config.yaml
n_layer: 10
d_model: 448
n_experts: 64
experts_per_token: 4
d_expert: 64
d_shared_expert: 0
activation: "swiglu"
moe_layers: [1, 2, 3, 4, 5, 6, 7, 8, 9]
router_score: "softmax"
normalize_top_k: true
routed_scale: 1.0
balance_loss: 0.00302
balance_bias: false
router_z_loss: 0.001
init_std_router: 0.0364
lr_router: 0.000873
n_head: 7
n_kv_head: 7
head_dim: 64
vocab_size: 21792
norm: "rmsnorm"
norm_place: "pre"
norm_eps: 1e-05
positions: "rope"
rope_base: 10000.0
rope_fraction: 1.0
qk_norm: false
attn_scale: 0.125
tie_embeddings: false
parallel_block: false
init: "uniform"
init_std_qkv: 0.0248
init_std_o: 0.0
init_std_up: 0.0248
init_std_down: 0.0
init_mimetic: 0.7
optimizer: "muon"
lr: 0.00691
lr_mult_o: 0.812
lr_mult_down: 0.7
beta1: 0.9
lr_head: 0.00585
grad_clip: 1.0
warmup_steps: 200
schedule: "wsd"
decay_fraction: 0.427
decay_shape: "linear"
final_lr_fraction: 0.02
batch_tokens: 65536
seq_len: 1024
doc_mask: false
train_tokens: 502900000
steps: 7674
dataset: "wikipedia_en"
Below are experts of layer 2 (counted from 0) of a mixture-of-experts language model. Rows are named router (the router's row for the expert), gate (a neuron's input weights, with its number), up (a neuron's input weights, with its number) and show model dimensions 336-447. Each number is 128 + 24 x the weight over its row's rms, rounded and kept within 0 to 255. Numbers have three digits each.
After each expert's rows: a language model's description of what the expert responds to. This comes from a sample of Wikipedia text that the model never trained on.

# expert 59
router:138134186143137149163125115089135138128136113108140083130110167163147114128119149168127128165146111099121115140131156139102099135126099161143141143162172150118131147174131110143129117138131115138147141128146125153147091121146124159112128102063111138068098111159114141124126165093167125121089101068100170126144146125117159104117135169091
gate0:138117145100107154161119119112131125139133109118154093120122124125119095138148133137129110132097129118136125107096140174113071118120163113126117122155097141165149146065120138174167139142146128130157133133113120138125107089153099123136106118129107114119119169123136130119140146099070145127152107104142073117146117103136148148076113131141
up0:115131151150112137172140147159137121147141110121125167122107171105130123118148102124155098134158127136109184162147128141108104126122141084116180098094116128112156137124113120120115146125132173131113127122091148123165132130119133094171172099112134141181146125093114074092139116151138112121137099081116063094139110128167108156152133126154
gate1:153154128113146155138137141138127137116113196139130072142143129176128148202094133104120101140155155131154111129103145151119136120115099144079168127072154146117118117129123128158104134108165107136123150120124181132139107068115142101124134112133154176096143205172074115177143124162109101133128152098136138160144149129116136134148121140110
up1:140119183112083139128125115158111135122125119096145112112126111131096154094100130108095137128104133124160140152108072134125110147108141154148121115122135134134103172155129112120109121133129122153120142152143146130156123129138088105170109106137153124108121151137118135157119146151113140108116120142144102172120097114158110141138141155132
gate2:143157093149153145124116164105117097129150073120156117134118144143125108165110130163131142119098107141149151107122121120149105128099154111094135163127160161157125139088118127115124168121151128131098133095149095134159074160109156150152122122086181109141118132192113126121130143159152144076138131110113127151075151113174153092120147145122
up2:170138133127105102157148109133129109138116125116119141139162106075133126114130151108169115103130136165142123158173115152135147153115129076116117134148127108099124106124139115128113132134116117167174109143106162112159160122135146119069131062119138123171117124117120129129147113129173128141152127100158102164096136099138085112137132146098
gate3:128146155113130086129090155075135124119067132110122113163126108132136168146114158163148065131140107087121162118140161149102156109076131135145123087132136135133108142124107121140126093118093137143095132154120105147125109154147135132165128135119132140104128133158121162126138150148090110088106100116146081104173131153118095109136151182191
up3:126096135138142105148138118110106098122130148103120150136112137165130127126147134108135133117182150126119123126137104124138119088102123128153132105120105126164112152091134131124157152121143146105126127130102140103106107153127158185105149166121143160143132125130138141123151125094136134106149133156119120168135161123161141159138138124132
gate4:134146146133140108166133127128151084132117127123105075134147123103145124179086127148136185141157080111134122094104129140110124107133112154176106126175167168109124101146157131098133165083109124147136117115136120131139064102115130092114122101178084121127135131086096133096130137115129118092113132124123139112138143125116134111135143193131
up4:088173124150133156152125144107106133138147145144147140155119114162099114179113140130170112136113137079152123096111145136093144194164147149145183112137114146168149107134134105155147094137124102138109095120128135140144123100143134154157168086133140138098150095105119160098103083138162114096088146116149125102175127127081125091123130129140
gate5:131123169124155133149141118150119141116141112157117086135100135129144137175144137132116148109170126127121125105171133113146123082151105117106179153108103126132122110179143093164128115095125120137118131127123125156109118127141104114121145135128139112108162120113153091157137130094131132158136147113125113126120115137089070199125154108117
up5:128136099125100098127115103144076128110127120145117149139148128119103075109149134135147170150106163123135114102158116111178097120126115091130084133167112127147106103080155160173154148096178120113152121172133088147150117114185139107135106113142102118120154115167107142147156141154122115141132127123139139111122105147134124216130152106098
Description: Bare space tokens in wiki tables and text that come right before numbers and years, as in Ligue 1, | 1997, On 17 January.

# expert 6
router:129098139107172167127104086133114150151129085112151095104116144137124139125147128151126125139156097144160125151116159118096109170050093137150173158150141156157133123120162136144155137161165111128106158144124124149094148129162121138124148061099126168132130097136125133095132157157148105116137043113112139138148131116152147131133149138108
gate0:148146117141159142085167109095139125149114119121121122161131096136117141107160131125106150140128111130060098152144140102107138143145110121121152162099141170173127169154143135100130102110113089138121145070137145139110133116152190106130130125119105112101113151127135110130122156104135083105093122143078138097139147134111166098136120139122
up0:121119137152082068115098149144099106119109099132115131118100152118129112132129127128139096081141130132157124059141137161112081218089071138151138080112105156165122149117160146124139120142119122125145157121110082147149111086100156084107151145137126125136127097163083112122145125134128105153143145116113151176120160124124112174156134126177
gate1:103130078137156131128148150163145115147122127098146143143128123091118115133110115138106116118108128134133127149146123125116127125099133148142124154120117137120120113128111166109115114163166109090115117169143128108128153137125115124119112152170100152140104127092141126097163137129100096110141137154095150123167157126140133150122135099125
up1:104109129124149147123126113109150126111131124121118105097080108219107120122116119107103162125161133135091086121179143118102108109135139101104129131180139140152142106119135115145128147150146121118143140113105098118113123138150148160125133130155127076056150155140124129122137117103109155157177141146137113136174097131117116165108120166104
gate2:112113114141085172150144141153107146107126129112140124126153116122105148138140109165144112115118118113148092130122125117086124150098096134151119110117122126145114155193127091123127131097092107119129141113132124143117125158129113125125142098107107130072107122100112145110171110146166134146148104159099096115134135105141121083124129126111
up2:130150119086113083163121143151145135115091094135119113113126140151134116109135125143099154128119151120104094144120121169151080143153093132054145109173122123119125114151142115119100121126111178161146146096138142127101070156099192162141130114137159130110134152135135114146151144148128099127149148124156176166122119138148147136148137120174
gate3:077143147151135120158135112113106148144165115136136107140157133178139119131159146151112156156133152133114127132155121168148093108129137113129133150151162126095128153141132142123161109171099144115190129151126140123144150170097139152101136123124109130082155145098143098113120117147160109138130102121101137120175132142157144144116086067051
up3:129094158147137099155088140136135106117132127156095142134118106085114136174128136120142125135163117182174136139099148128100162071165153118163119124135147121166122146133110113118105142150176149139134149133133145109097128138153153109116116071142097135146115147139148147102141146170106106155132107139110154125153173118118106185131118122149
gate4:161153133130147161124120097150146129146136103123145158124121144108122115122156125183122133098133156156129101120134155118132116106140106116147104166142138139128105184136119143085128156158166122121114164133152142144137185103117114103127151129159106104120143102145133142093121142149114127090118147143119161133174131135150146088114106149091
up4:131121067108129126087150149154089180158096116134138122158120100138133115153155145131132128122099135141150111143134107112168113127159091122098115164135142126079137147124170135160110115106099117119131124136100148122143094141101102108113107184122142107130092155101139148125144127146149166120116128107120159157144157112122152110149139126134
gate5:151129136114120129107131101142109123117100100118121128120105131140130143151135121109100106125135141089144138141123135142142086144128110108141110123088153119165122112153140147124117142104095091121125127138130127128129154114093117132140143129097098110067122155106111088106094144142126126128087091118157106180155111140167117131133145099137
up5:102108126136138087174110129107110136119089172136093145140090109111125118153117123124160119132140104151165136149087164151073108108137122114165141137101136115127155103154107136087111119136082105064120119125148077107117132103096101107094089115117075104121119120131099114154107180123117160153101116143124150144144127135113133162081157120140
Description: Common nouns and verbs after articles or conjunctions in running prose, and out after carried, such as club, station, debut, father, treated.

# expert 50
router:114093161116150171150112110116096150149117091102115100104102125132102108122156179162096176156155133132112122132149163163094065158117136123141161157147142167139125104160157100153162161160147111120125115166169112154135104094125113150096142089132104156071113105146092111113159163120162132146108110110082161162144123114162147160140140123106
gate0:123139074163132138091109146154110157132151117092121170149149130149127113145125135119158152096141092148127120164114132153075144168098139154112128151085142139143128116177128156128188149110151118178157123152112143172145104150105143137077151098113120162143122131163093145117142135128095125170085098148112141165161131090162122090099120151133
up0:116163110112134141124143140166140138160120153164129161177074123128114139125145126122122126117118124118112099134135099103112094104097091119152112113073127098116116104100130139131108154150110171131127114087114113124126125131146203109125097095139163190173114156106139101131099114107186126078082153097151136150155129137148062163130153133147
gate1:165134107134166134150149115098129137164119153131110127103121114179135103164122119162097158111157127120147111144138147128155104114174149154107108139135172119134132150120106160110111130150091124121154120111116150126158114124086138120124144092137108130153113166156148145106148094111141099111087122120109127180138093163128103117126157123130
up1:099117149145118142172150162118098102111126137143102096106156112151080158116101118105085135128116126118106119110089126118164128132148089135142132124156133151196121147064125176167112085152096096124115138132152143148129106143156078142129131125115177131161126150134136145142092137126138149087121124174126099157139135151127121145158144136125
gate2:150059179127116116134134117156110145158137112096137132121112100180146126159132097162131138107151097122112102119109141136128130149101129148149095164128078168160134153170128068155126143134153136131140141111125143144119163156108136142113122118124131123137116126145073111103118129146127123179175115104126098122095145123155161124110104121155
up2:130130092115110111130139119164131149098138143159114140147093129111125163145122110158119179133122082147119123114132103132160129097108111069134135104108106109147168151130136136113117106080120140101109111132120137132107110114147083133131125099129111115119097099144124152122130137101134124158086133163094119122058115153136179121156135122123
gate3:076146109133125146168119100138095100127114155088123172094104142157128132127128127151170113121159105157118108130113145134107115156169138131156093164171131115140156141150114135180124123116138111161134137086131084119103132109100108159074138141101105116138103130161067137094096156152102081154114104141125097107145122111148186149151112115143
up3:128105125113109147126161169084115101075133130144069179113151142117130135145130118149097118081123126119138135105125162149161103138130142110135106127124168143144122115088140158133112158169138116142102140124170145125120138118106097134138099139098136130143142122136156133111116163137101110103111119136159097119136136174104147174124088125109
gate4:145120137105157129106127102127137152117124135104128134078104115140172133149111128128123133101141107148096141135151203099091108149159111160138157144114122103109098098113147139120119136145123119110112127119120111141112117127143113126125134133139137103145113103159130160143176148124104144096102132114108117108149187062144127124137107150083
up4:121102120144165123114122132109156097102113215146119107124145144124138144092116113104100117107094118137128112170101127147101131157150095170104127139113114138082139133132173120119125108114088124145118128107118173111141144129112142098123178077118171113081109128140170119158122115133146099120145124120152111143125129162157126109168145115117
gate5:142131146125106086168109143095118170135156166111128144160106119097124099147123141112117136129114119132134106135137117181050111221094123125127163164151102069106131119117130125118118119134115174098114108152120143124101129098109133128119109025096102137060118148136138102121166114163134123114183115135161139129130121177183137102139145136147
up5:093124131160120152101128138108110122152121133120126109094137119127078192159141128166106139114158125144142147131107147132133109097073140130151125192126117152107121117099128067135081118178133119059146123120150093118124137127130105172112131140141110126074137121153109117147117136108139144135139100128124174113143098119109116159093122146113
Description: Single digits and number pieces completing years, dates and table values (200-3, 194-0, 12–22), plus Polish gmina in place stubs.

# expert 10
router:086083154085170156149113109135118125137142091141107100109101132163156104140131108154117158164137106154153125135151160126054091106113095106151174143139130168128102140138136119125145120134165121113149136120156122152090093132132123094110118130084079134109144114167135132136167143138125147098105041110105150142127159113107147113103154112115
gate0:124113150118160124151148133147144122168113152154122127133101136134131125089146143129126121130136138107136120142076145103119123135123150123139102127126142149096115129076142131143117149107134106138178119153142144136172100118128124141146152143154135129106124139128087149139095145107135090115127140084112176106124100099118109138115141144117
up0:151101129126101079119137123093143170135125151089119126161130098141128103181145137148142153119126105131135115104131134133067134168201101132106133104165135120146124166098114106103115128088131099136115144106142093131097083113150111114140083160146126153171107144116136156093161123132123118083097181149111172100129125123107152146105110111165
gate1:102089156103108104175150147103140137105148101142163129084121147120153146120125134149124109170129118126134123111148123118119150237144128127141144135130159116086127141102140133088133122122116132145120095100129142133142077119158194111088130146104111121045133145133108143112158123130133174092143156154143089103110169130123164159094134115153
up1:130088138145112063144105064123107141131145139130132150156119115151105136095100104131129121146122107133122118115071142150129167151047151148111132212099121131141097146124117152142125146103127141092122155121168197155128201111087087094104112101151127101148134117146115119134130147132151111116122134148130148123095156089147106117136122145124
gate2:130126128143148135095136083104098173119122157121141182085146097123093135096120120147126108148117184151192120140112091140149147163090154144137177108126129132122144120145096122094166145130144090128164131107095133173142133126144079131109111133115157164164130106145138113113154110114104116126082115138122147125114175167114138146130105100129
up2:149139128147116098140142137106115104106140103134106131120121115115130136050134112123119101120145144114144151128138103128141126203118117151149155149090128146107130112118145146129136127149149075140170143110133103121144109127117099085103135112144131152056109110177115118149118134131134103132123082104141171184089054124114123119142142111114
gate3:129070156138100142140144149133133119149186151142102092127132139098109142124154116118161099154125105118126110120157138154123094159152137145097167118160125132108139123107123139121153127108101157136172120119124093147118086088173121159174137130122133155052133109172128095119128137089105153162149146129131123102128114103139149132150165103146
up3:114155104098141086133120160115096132129143114124093180106130162112132135094144154140114143137115130118124130128132130129185142141121165144131129148091183137112101106164153140117104153110118125088154153139151132126113138128115166129143118135133127127177130140183109122139136126078106109142186128109110159158124091121122159180177113092132
gate4:114147118108137144140131127129147130104144157119097113129123150090145147106147142131119163098114142120117147105130139139086132159114109122174127194169127134109132161174154106140151107091155143109152110102160158137124142139104106181102138116112103149126153131130138104159107119113098113131124160090152147108126125073142140124113137178153
up4:130153140133158097112123111097102112137116121134136123156170117100088105146100084139112135117099125083130151128130078113144132164150148149134096134162127154145130094117102137136134125079140099073141131139131161108130184131117132130124106109128127111122103111122173092144161135136102145092130129124151095165081118121130118141111132148077
gate5:157122152159133140130160135138129151107110128105112198091134131116141163157132134148111119127103123116126123098095108100140134150067101114136151092136137142166147144140097128156121156142122169118162113138131152149120069106153080151101144078123178150199115087115151125118125131133106128130154116119118127113098073125098146102117143139113
up5:124149149135121140139147153129080120131118138122115083127147128125149112118164130135103123132115087147112115173170142151084117088132135165137162158089163125119129133150110079103122149122123114126114132090113113148121135102110138120132119163149113098118104133109138115148141150095102131149115169134149167107158160105088085097089129120099
Description: Capitalized words inside institution, place and event names, often after "of", "the" or "New", such as University, War, York, County.

# expert 49
router:085099129096143152125097117162122132153133087113108127122125157144107116074148137134129145120150129115137129151157149148086096131135116137168167144117167138140108116125157106111147146159135103135151123181148135160114111157118086166122158123111101130118115117177107128154166148124125121157135105108117182114147120092158138112100152143114
gate0:145145082135156109102104098127111112140132135121125158159141079162156101157101128102103138107122106103136147104118131106181100169100118140132116169089133135110125149157114098111139130113116140146133134165112115167120127134142138149124108067102089142132123104106110120122122151128144123135127108143132159094085140144163149161156121128073
up0:141109108122110096133111120089129106119121076120103166155131157145139150102128159141140114120130136149142103108109130112122142072089139117120094078139094115148161155125110104171125136155138170161136149136101153128095162136148154134121130104090122120110123142147124107099110131139118105122135120161145179151085143159151150150149108094126
gate1:094124142142110144103099076140116111144171124095089094138101106155113123083127127127125170144124105117122094153114125111163097191100151119109139138124155129125122134106121119095119112135091126144120119188123128088093142095131118138116117151144137154103115140122099122121121133104123054111109105107113166088144105098150148128123132159151
up1:124158091139177118087147127129125143127097123100154082137120120121083118135114130148123120146135128121092145148125087146128120087101149112173118127112129170116096135091121142084107140155154134092105107098160117180099121150173108147120159164158111105113159135143086135110111098128123130141152157156143112121062118133151079131098128123148
gate2:145137158142112100166087107099104125159136121100095081110087169154099084161107127130146163158135090125158128125121122105171124146124152113157130115166096097138131147105117134134143191172121114108158114164123098141137091186132140100123114092145121155130113129173161165162144104182154085089146151106097181123153150124158129157117143154115
up2:078124127153091114135135121121120115096124130103133142092119138140090173141132118149110083121144088132108140145111129119068119120152129110096160074113099136151118093140171150139114140125150122088089131113122108129165122132117155128118126125115148153145129122064152142123134145110115110148134144089147112135173120146146130162153133094084
gate3:148091113125154102089144109076128130124130114115184114146137117117145106166114115127127131196127128117109098101126115112152121177116141158121138141122119139133106111119150155137106160119146139129132128126146082155141108147133126156162128156102094106091118102119129119165100122158147178110147127114118103143104143094147130135093144106127
up3:156132109089124074112144129122118146139136110108146117140142134125187118143146145114141143122154176107119147136168111171153143167135101112125131147111121136134123111138109121111065074119154141127111098137098156145114176124103154143105124130177110126079107135121147167141115127119097142101097108079165122139074141122134103130110132124160
gate4:123068098111121156136096135085102118137121121127110134125163155117142121145111156076123103134144130146152127142158144110132108214118121091114176160145154119133126135158128090173103119107149117127135136101121099142104119132120148146138130149119127125117106098138099111096123088137138128115116127128136130117144117099163142170135161115129
up4:129163075115101110114131127167143143148146093127106190121134146105122138123133139138120083132099141141085115125162084150092133223117116138142175120165132148109158165117123099135108144151163136143153112160140153119135118137145124113113095089134154149172099090113126087099122134076123149132099106171152142085132128108094119133137093089134
gate5:142141106158116106081122136124117145160169148092130126114130131181149113140112122140097138125158142140131127105084132108149127174166125156127097126163112100141102120158131075114145147176131123100119147106091143117127113121163147110152132126134106117140123123122120152118159129133116100128152118146105145162157120100201116118087144124114
up5:123146124138128145092150109148092123088132136116162183087139122149140129126107143099146156130141122096135106115110141125145132203134128078115136100163113137084148137102129172142114123099144136152151152146108095114148136113156152133146121138121141115108117082102150070083140129138174128076184127140082106117131138139140097109180099141118
Description: Given names opening personal names in prose and sports tables, such as James, William, Pedro, Robert, and nationality adjectives.

# expert 26
router:132096146087156159161118104112125159178128108098113065095091135126115106128161156155092166156145120127119131156128170123109091156090141094135150158128172162161135136159160080134159145132169110121134114151158120124114115136127121142082160109141097153092112119137092126122143144155126132107117128097100173163144130108183123163127137123124
gate0:162134161138149145167141124133128143123160179153160090079130104153138153135166126150120123142124092150145122147110149121119111201120116105147140117128139154125131128128133109161131173114135146117143114121155150144143170148117188121059108118124137155128130176132131139096138127107103127150139132169108168118117096127111136138142100104121
up0:117115130161157132107129197145143102133146162153124103165128120091154101136103140088134133112083120110138114097139136101131117193164134149096141120170120118159130127090130147151109141187113136130102092117132141153134103159143120094157116117099084151154134123125179135128114148107103118169126175139094096124135153113073164057138137103107
gate1:101116173157143131156101120116129123148102149121103038121143152088135132091130111112158086121152101155172129109078126150159103150153129142143140124137137148096132141148170066124108132144138148146156160152108134116110119141097122155116146136142150126042118129153145168108120129087145100121127151175120164091125139145145157137141135163144
up1:135135144137142130155105113136130078100136150107131135147125165140111164087086117134122112137123137161087127096140118144120126103126101158157128177162117133134156107126124126104111125128134133159113098146159104147142150135156160150182087193124107094127121137104122126141126125106117091118145168158136111122163138146128125142143132120189
gate2:116113091106127178104109125092106125141088066133109141101125132133134130138123110117108150131145082120149095101137139136158112160138156145156142098116089164104084141148171171168156114109110111129182130119138117131144129132118107117122140164104108150150163134195089114132151105143106115101122143083087153120104125111111105164111123092113
up2:154144133117076120149128189123111113167135130133109127108140132157173121172132159153106138100123142175149146161128146120094107112129126118134133147155158125095134116124119143135132103122132111100143126139148096142130128127124126125096123159106096145169102110124085140144167118139138140121089163130155085175134098075134136139088145121120
gate3:134154120162134150119132124136142134116162130114143145140115104148128143130137139179142099160117142122121156179145174121118110130066090136143093139092150146136138123131116120154133116093131073116123112135128107128157158130137161091144127137153104144073123108155127180124139104120140090141083118175151181160133143155139110143130123145136
up3:117107135089165165101121131094157141133129113118114120117117126120170130126097131096102123139124160133131136153125105148119111148147138108111135118164158105104097144127140145118144115132126113103100132124118087138111080129109139141148109155115100106112124110087141104135140127080133124165142124103104125172085120118107122120119142147142
gate4:121104125153108172104091090129126126122147120123123056142104137151134127122149152159107098074155130115128098149108179127147106122138108135148155124113115171144132142181139099087107134141127102173090103141100118082172124151143111155138159097131099173109116107118138129117112130138171137109121123118142118140121139109135126139140148165156
up4:140141126155110064144120123165102125120133127115120122133146166174114136077158151159102123140142084083133133081104100160132152118099099115119183194133113135128132142144120138148082132151123143137125110101176127137096173124115133107123126150136153132122131148108141134152125103135114106130082121118117121152144096104162130150085124108169
gate5:082125141146112120116119134105111103118125084111131120125119157119114123186132139137080127113157108082106113161127120122125113107100109137122131125124115176150130141125115162120113104188118103147150143153143165121126091133163123105121154105092122161086117141157104104140152099115096119128112130080129141126135199133160122117142134186129
up5:126103157133150164089135085134130067144150102114128166125137132102108077155133103123127120134135116114159133073126113144198123153089144120096144159134138086128108152161126138139126119134132183173112144128114092135142141145112127216143162176102148139151109174120124143143122127106120135127119118124171155093119116114126169080115118092133
Description: Content nouns and verbs closing a noun phrase in general prose, such as family, school, military, healthcare, ruled, discrimination.

# expert 9
router:133111100098130155126109113183110127126139112121096139121107139154105113124134164146114168156125127103122123134132144129134105159103092120133149130155131139159141156144151118112121173136140115123134134118185110189146124138184158130142148088119106139133090113137120146152116158113099109121181101099119148138131120091137142138133125130096
gate0:118152142150133114160129122124119143148170129130107160121128148128111132098136136107133143143132138097144121117146110123064144079125175159131119140073134146122117108107115152152149143145132081188155159118135135135111082170131112121123134125137109131077097117148116122136124142118123074159123150124119112054114128156173160150144106113186
up0:101111090131119089094137120111106143142153117140149121134169160105126136089131097147163129123129130142101107079106126138029132117100137139091130109120122143109132143113128137171142111122091106135119120099103153126140061128120151182129136135115120095142141128107146118093116146136098183159118131129132139120141145123102180060145157095116
gate1:129191069144126119082114119170125118141130094126118153135115124152121151101121115110106126122134109131132133148145151155093106174143139121083099101118136150119131135098133127161114170113134122096133125126144098163131109139124153130117114116108098131140127151149158137152100131100137077135127104119108140152121081154123100135153130163155
up1:134109104115146169131126119143103131163151162141103154115149124120101126114166133139101136083145123161136104126162131136086142152137126154125131154141150148135133123125122163134107118179148136118110141148092113113117099146142085139146152110128105114160109138157134100131121126100126079113152132095128183096100123115138127135119127098122
gate2:107135114133159130157108146169120155121121107139114089111108128131118111104157121114143126124133123098149120146134131134139175183094137145119118125129134145134116104081108146106067137171130131130112124139140113128149121125145124110100123189121138098143159129134161110139105113127133076139132143085072111188109148145156122148145114156168
up2:126177132118126096128159117124148084113096105132113059110103143154115187145124101115117120108129091130132149141117119122079102114111128162112166121145125111149143143053109160102124108175125111081128135113092108125151140159091096117097102117124125133185142127087123093106146127092153140076116158111126108143132091112112105153142116172180
gate3:118151143147136133178148157179089141113122134107125127099148130182148164135118171166145113094123117107131150092104146108139150102112104141148121119111121163123148123157140113093091105118120156159148133165112074142135133206124168118129124076129154126119145113137113153106141102127091142157116144113116150079129155108161116122140117181121
up3:107167128110143136096138120117142118161103133146140109077143125177184141143139102124147113135141161145133135154147098113141143132106140105082128109178132079089114121118140176093159142130147084124165142122144150130152187152094118144131134137134122123139164089156190119096133123130162153102145125140137115155107122142105144144167092135143
gate4:116070117136155111112135123119123141133140131134124127134127107147098124138124147116152138121127155134121125140110154122071103176084115149101142131127182119111110104130123122147152133108157142156148137071151096144136122122090140132141118151099135139184107149125109104140116125182151131081098134124088099134084134152120139137107155069121
up4:092155136109102184199150117146118149122093115117120091124102125107132091165135092102133165139074128141100147091130131141106110158084130131114118130103114107126115133142111124103080081077142121144143138137140132139099124102102141082116130117172125129208160110113113161126139133147153094156147123116115129175102183140106132175147104162154
gate5:126170138109124103112118129157134106095143141138121162125133147139129147142101107109115090165145171101124132128124131137112138115116173099124119148094104123109134174121120126106104145156108136156157143117104141129135143139142079158089140142114118129073103177126124107126135121127121100132108145163092120125131077111134092116156105125145
up5:132123129108121116168114147127133127154146114128128110160110136130117147069089131154109154090134060117116131139094147089149184046137102068113094127135138136115147115125120157161116136176108145158100134110081125142136146155099105171150095155141130155148140136149154112131135149137176090111144120083110127128148104140155160146146103161133
Description: Standalone space tokens, mostly before numbers or years in tables, lists and prose, as in "| 59.17", "during the 2024".

# expert 38
router:074108138127169142152082083130099157155132120118124082127086130144141096126149160160103155141146124115129112106164180123102073133107116140147161174133165119168095101146153109157138121121124092113148126154168118163131109153132111135114132105130102140092142086188083107117148127106127087130098083104114149123174127136147164108132143114128
gate0:107114142124160159130133136113102136166144103115120107131108147139141117161128117118101112152136104125111132127142103097094109108142125120205104148146115118191120126173124072111127160141087124139138105136141150136129118147124083099142134142119096133121117101131127141134118155151144137128107149116063096105166123082162151099096118165100
up0:157098164121116125146119126073125140113089142145113128126155158141122096155157132139139150134098153137141119136160100134124129063093124122154168094137107121135108146122130160095153114069100131151106157141149122141095101124116170112162169174157116122131138131190135143110161139144098131144123159142120095116157136108135133133122100085130
gate1:106132128139141107144141125189121123122123143125150172134113150152085166161113115114098173127111164162116112135118154110100105185149091118126108134094143161120102132189118169153139159123150117078151129178148099101106156115121145142141096131128132126146135120128108122113123179156133139103125114099111113136172155125142168110145135079139
up1:160123136130111132103138140142180155131114115112134127138119157129170063154079125176123147149136144126105154163168120139123119078148102062103121131114158116071119141138128145110188116186108152083127101116096151107103156132143137115125117121103124154097141104136133137137137084127102122130136132133105103081131151133133117171129128189135
gate2:157079164118162142123122163123110118130134136132095174088117133148134153169177132116117131123103154163114104121133156108171096250153130148165121126163173146096136142133159108149132124141149156135165134106115103136127083104130135144106132116108101123089150097143099115127116142121148134105137134111167137129113083112111148143128130138160
up2:127138109129088138116148139114171122151122136139151154123131139124089160123126108137131117131125141135131072134106148123125123163158123082120120132092114109128117153145125173095122133141115163107105126150110134126137148147125187112073117158115132143217089131127141111132136104122136111129113119123126139163113135186164100135147142132145
gate3:109143147143146143140105124095109156145143141080131145144114127147135093112151138148087114130171201110119143124136154120055143158130113127154156124151138127102126141108128099154122110082112119137163133126135129106139178144096136173108162122158107175057073143154132101131105134107142141150164133202149202162133137138135147135158115185093
up3:156139158124075122125112105149049148138122141097123089121087145092112134122120167156135151111124116150115095147181142143164151158061134105129138115131120132147128149177124091107117162161126086100126137159105146120160107122111141117136153126141153112103125150117152155120168103158082120084155111128132140109122202128146136131151097114142
gate4:156096106096120055124110112115109169127165140095126092123145098140115125131102140196137180137113164122141139120133098124183123203099124141110142148155160139111088169075162093106143161141104122121142116113130103123113102142139128104179133104160105128062120141122128147138134161146162153163106121107126136099104106102152145128179148154118
up4:133104112161099137083117090075129121105107149138132123117148120053112133132134126147114058149151118131084123113129133139126128152111119115147133138137130132136121112097121146101143126104141129137117134127174168105109108096099162112126157146115171120139139142144104140120103071123130149168168130153098083120161131106117118105085143134121
gate5:115115140088145128121102141117125130176110160102119089161098129167148146132111129128152138146127120122152117116126108150132121171136109129161119153112179126157135152133113116126116133142119093105126120143123138127122129106145114126151143132101144116073085147144122172163166130120131145115128162095118139172134101139151098138083153118128
up5:134068101110122090093120126142109121161129134134123163167131120125116127119111105167113119144146123111150125157174101143120138135118125122119161108138140155114159153165103088100162160130153162126067137109141141113149172166144140123140127112128117083074148143141142132118113132118129136153099128098171141130110110155107142110125130104160
Description: First pieces of names of places, people and months, such as New, St, West, Mc, Ish in Ishikawa, Manchester, August.

# expert 57
router:082115135110140122155140112155104152142102079122119064129107141167136107127103112113135108150146127127107130099069146126141111130135132111168168146164134134101118072184139145158131131123118132098123111139129130144084114176155182149095127121100134134134102131146117153162155141146131105097137092126155128177134109135167129135147125134116
gate0:118104115133108115104162137153084148135129130122118127120128157064125128140164142058109140106115152105103111103117124110154088113124120131091132099110099090098140126159145146125132144124138140103158179131111122113122136146149076140102134109108152096177087131158132127129157127112123126153100129116132125153127114131144172099165127172144
up0:172105079151135116122105125098121139128158128131132136102114120125140112118118130133182142171092124088098189116141125135100141159134102154129134137060143158147128084124153111149097151099134125078114109125114132136137132147146115167110141121135134130107113141110079132118140129109098113183115093140108140153183099171124104156130133174128
gate1:134182130160157121154117126111086128130124115078127118128190138107095139083156129135104092119101119165105119141099121132168149049135151117152108135123157152106133135195134157146127130126116132101105147144171117111088115124126188171142128174121160150137114141139108158139079110114126123109132116122119139161125096122142155162119108119129
up1:118143134123127164145114103099133106157141124143106058135108112179121109115145126119139153100169153102110100145124165128117144112106127127144122139143135116137134104132142134116124099122137148133145159096123118127119190127077128131066147096192101119059152143126147158095145119104169150115140117162096061162156121134088106130098167123102
gate2:106144143110126158117103141155157130146117133158095116123134113144152115107156117126123127106161155125117157110166150142101139187108152156134105112128179114122112097122122108106103130116116141146128117111072158148109101118121120130159159106152101145078141135145150120133180092113113105083135137154110121106088138108134147131168118119100
up2:143165155124119129077136106113136127137096127115095161148154159113139124127133147152138138136145140104121135110142156131051135196173143099133106118099108141164150103123098148131145131138098122120110103171132141135167173148135114125150158139123124104122121107136136046149137149114145122139109123151142106108117137156125155139140149125127
gate3:108167086105146134125110139154150167109097127137110190112072126139149136138119134153131129110131114117138125118164100109109136147169132145117133119123102097145146123143131153138130135178186162116114150138141104101150089135126122139143116133125126120123133157175132099164116116106165126146125096133138139152104123091134117114121097127151
up3:152104147166074136157120166119148104133109130109144111127095126113072076109149099108118152061140127114128145087151099118114175110147113132147108102114160121141131143146123158157132107117129141137124143126109144126153118105144103138115125119143134117145126105126150110098140164134156122130099106122097135116108149115113117084102102131076
gate4:133133127112147071128111127142078109177104091154147165131138132122159115118124120131124130137120128133138100106127113139138132148137120132170134085124097148100131142110145069117141096116109101175151115110128082139124110157053086111094145178124141176111096143086097131140099123141123122081109110126126146110102092170119103104125148091149
up4:115134133074108123111136106136147147111154154111129132137175110152119098100155134130150125095147154108111110122093129122141126133132155158103137161119131131136126129121128081135128137169119170119104102146148110116132115148133193129077155104166108104182110106104146073148151148163118169126126148143114132145126125125119142120124143115156
gate5:116132116147165075117109113134131094108105121137113146093159140137128143113102137127148117080139140153132125136098137094073157173141137141158129130130131113113130133133073175101165160127115163140136143143110100201124144112117169087104117130145102153163149106093143105114166114152139109121101142166138131134130106087093147111164129130108
up5:102113171107120148122126147112089090072130128114116102158120108121139127165074174160164119155155096117121123135132109159135165053170137123118132200115125148141130130108162124147119107083099124090104137132082121130138127115145214112100138156138121118099057097098104120139134128132145084118106122158135128128125137112113141105089134135124
Description: Final pieces of common nouns after articles or possessives, such as "species", "album", "order", or suffixes completing words like "mel|ody", "an|ions".